Experts of a small language model.
Size: 9 layers, width 256, vocabulary 12038, 50M parameters.
Training: 361M tokens, 5590 steps.
Below are experts of layer 2 (counted from 0) of a mixture-of-experts language model. Rows are named router (the router's row for the expert), up (a neuron's input weights, with its number) and show model dimensions 0-127. Each number is 500 + 40 x the weight over its row's rms, rounded and kept within 0 to 999. Numbers have three digits each.
Before each expert's rows: "mostly gets" lists some tokens that are sent to it at least half of the time; "gets" lists some tokens that make up at least twice as much of what it gets as of all text. This comes from a sample of Wikipedia text that the model never trained on. Tokens count by the router's weight.

# expert 8
mostly gets: "with", "from", "1", "2", "the", "½"
gets: "1", "2", "3", "4", "6", "5"
router:515464520568440546473530533500457463489435509481491528459500485475443513480535449523519482466466453493540458537442570556550510527488532558520561502538478448567499454482502554510469508450577485473585521458504532580540503464534527497490492496548543411490518539574480507481500481482468527537480536494466580539517481555460530540454543567479461467444554484525496500525526441517485495475404
up0:529564409496611425512550503471520502489515456511477523531447493558516555523531501500557497540522524487558524469531481433508564504550449459557465487465500477492437562431475455461470455561527576501463445519601474474473435498522482525544483523455497502502466484509499504460509494494502423522472457498480615468484524387500472477454513549467471480518477457556540426524480574457522467532505
up1:461468455465459537542487417464524478589466587533458564514518545499535485448520547567512529546530510496562561458573532431496541525532530538531430549526470513474430499533513429512463496544465496515455477462476530462420528527514535550499532471510502577458545513463468514484515520489503454498505465518413497445499422460563512498515489489397472478518504519500596427491545439485497511525495

# expert 1
mostly gets: " ====", "^{(", "\n", ").", "^{", " February"
gets: "\n", " |", ".", ";", "/", "–"
router:505547507446540483487475482526478535453521507519520509445530523534479519475566450515504465551514552534499448510517527441451573580505492474511517443505463476480488503517495476493476448498444556488453443506528519564439465436471508483505532538490535555504490543520522428475522424461440514445526513459460485573553510463409524477469506519530573552501533469509498522514499579544531497508493
up0:503499492507514470481508468484458514491446543484515496547497452458493375445471516420575486506516511504478441542460463532497529518376538532546493468596484402479520432433522497469536529570458475570483411496511497466488500483535489474509647577548565527469507533483495500517506464495513496469521509506478607386478498565506529490538450531448471505482529501468488532526476476516518480521461
up1:527450460542472475497553477514564470538525510457477483523512464492423445487537548469476470509490525497547510518430486582523427477512502513489539486533534425545450454488489490466550491484518484502513484481472498496525528506534514481515537501442537505560530450427478472545474517551513461493540481612498532467434516510580498532499501499448466468462541515474473525512495429545429633525517

# expert 16
mostly gets: " M", " K", " S", " L", " R", " D"
gets: " B", " S", " P", " D", " R", " L"
router:352470531468470505471529561546421546470554482505581594499540511539445472416514490513542489484484486459479555447500498446516522481539475557465482478542505546451565553470484508555496425522525470465493496453503509461410538456497581561553467497492442472547475495514429519472523433528478453455544463464481468527485543508482511391451474508532504406516473546470477527577589535484465465443541
up0:540536536557516468570526454428553467501475531424453470555574464452377517490474525479465436498503545549588464492519510574504468507518502478473503510512528467592455442510557534493495535472510539499510499599538476577556437536573479442451575534495561542511560532495531436534499503505548498543460521513519511467539490487534458553541502538446476510488554487538440557469470454528513542576464
up1:561530529515466463580517466427539492456474557459434489514547534532384412524501538481484453507518537488566442497550478463532464535543543525474507547478529512513462409542546473503465505510532500494530533563479484580551555567464477511485530489466508546459482542486455441503508482528548505542532511524527476534533485457499437536506478467497529526572511446567466533512446492537495533522494

# expert 61
mostly gets: "==", " ==", " ====", " ===", "====", "\n"
gets: "\n", " |", "==", "===", " ==", " ==="
router:592443518458493482531544506528459561540483480505507580512532512450551530483511418521484508573501490511538532476509521560429462431453493534502529456551523489539559490552523508553483510441588530494500475568432449481531505433487469452564560454525506511475467556491514573507540489541489526521513401471434488476479442599529445512523536546491495581492455500528583469562477561550448552518494
up0:505512488507501491469541455411541475485570579464479515533544563519421494556496500501491528455510526512533513481512524548547477555543493459471518496489622531576526564487470553489492478425505527511492504457559471491468571551505519494520463544450494489521506463482490496492482521476587477520375502489511478508503503461564492489436503400476516467524505459540507548446554409445567556454555
up1:519492453501452462564483472418471551460470569541512486480507464535469500461534490553470580494458490542529462515591432478489533530361524513444490512531536469468480494486448522531425490576443476473556565528515495523421542485504505530498533606464530444428425459494610549513504488536497528421497515484515532527489644514531546471477484509525515498528491436539439481518511520477533461519498

# expert 3
mostly gets: "|", " =", " |", ");", " ·", ")"
gets: " |", "|", ")", ";", " =", ");"
router:478450484466536517531496491539500503472446602465536524514453514474413502533502436525479526440477515530446553437522506517464497554569537525525485538502489557483530499577449492500490494551515457489482555468491512450542482457532529534428486590490533483535532508555512420509472546528521536524564457467553436477543556442421511458497543473489445501498479522559442505538525447482527516456506
up0:522518464522501462502546441487458506532444541471470483593511454499444433476473549487505509510575605512513398514441408452505511517475474497513480538523496483557485417507525510460542526456483548500514432537440448519505487520523383489508514529513482500445462525469436517484523508556554473477567537512491501500489520548530541510578466537479526482531584561472534537469484449583492472503512
up1:542458488504520503539435541505420518526447555515462504498467496409531515412497514494479537508601547539513534494441490475518525462521548473542480439539481505529494499501521465548536500530498494504510490444465413542455458495528493501555527456544526508466402562534538443546483371412562500433565493496429496521522498515493552484506499423512490527482496650523557498530477504536547521531549

# expert 43
mostly gets: " they", " s", " res", " They", " expl", " sh"
gets: "\n", ".", " he", " He", " they", " part"
router:471512479516528478486410496498534467508473435492540583467423515509492489494462504550506521508553517537522555524439414484450492505472534539540414524512471508511566460572474450551501569543473483432471518513457545490521516455458480515414462500524495503485514533538469547551514546539486474453570530450525485498436541470448454543442508462545519558424494506422551467489543490473512442437431
up0:491399495493436496487610528510493476552522502498497532496500522482512445474514595569439458535514547503494507458471451482451547489581545475456494556583477550515493474538499546486495486448553486536482450485433553478536477537485539506457539490460533507556480458469507517512460452504537483458464545561495511507413539544464558514510510462550571417511496499493561507495495461469521492449449
up1:568515465488449533545557528563516540480536567473475616535480546496484488402463526519526528534467533523516503452462525394453547509520458468410513519543572469489513521541472480484505524484491506514496502521493521557496500548447499489535468532493575462636487488589482460525534470510526449451538479529443422478550546459435454464498453470520490468515491561503466464508475415435584507532541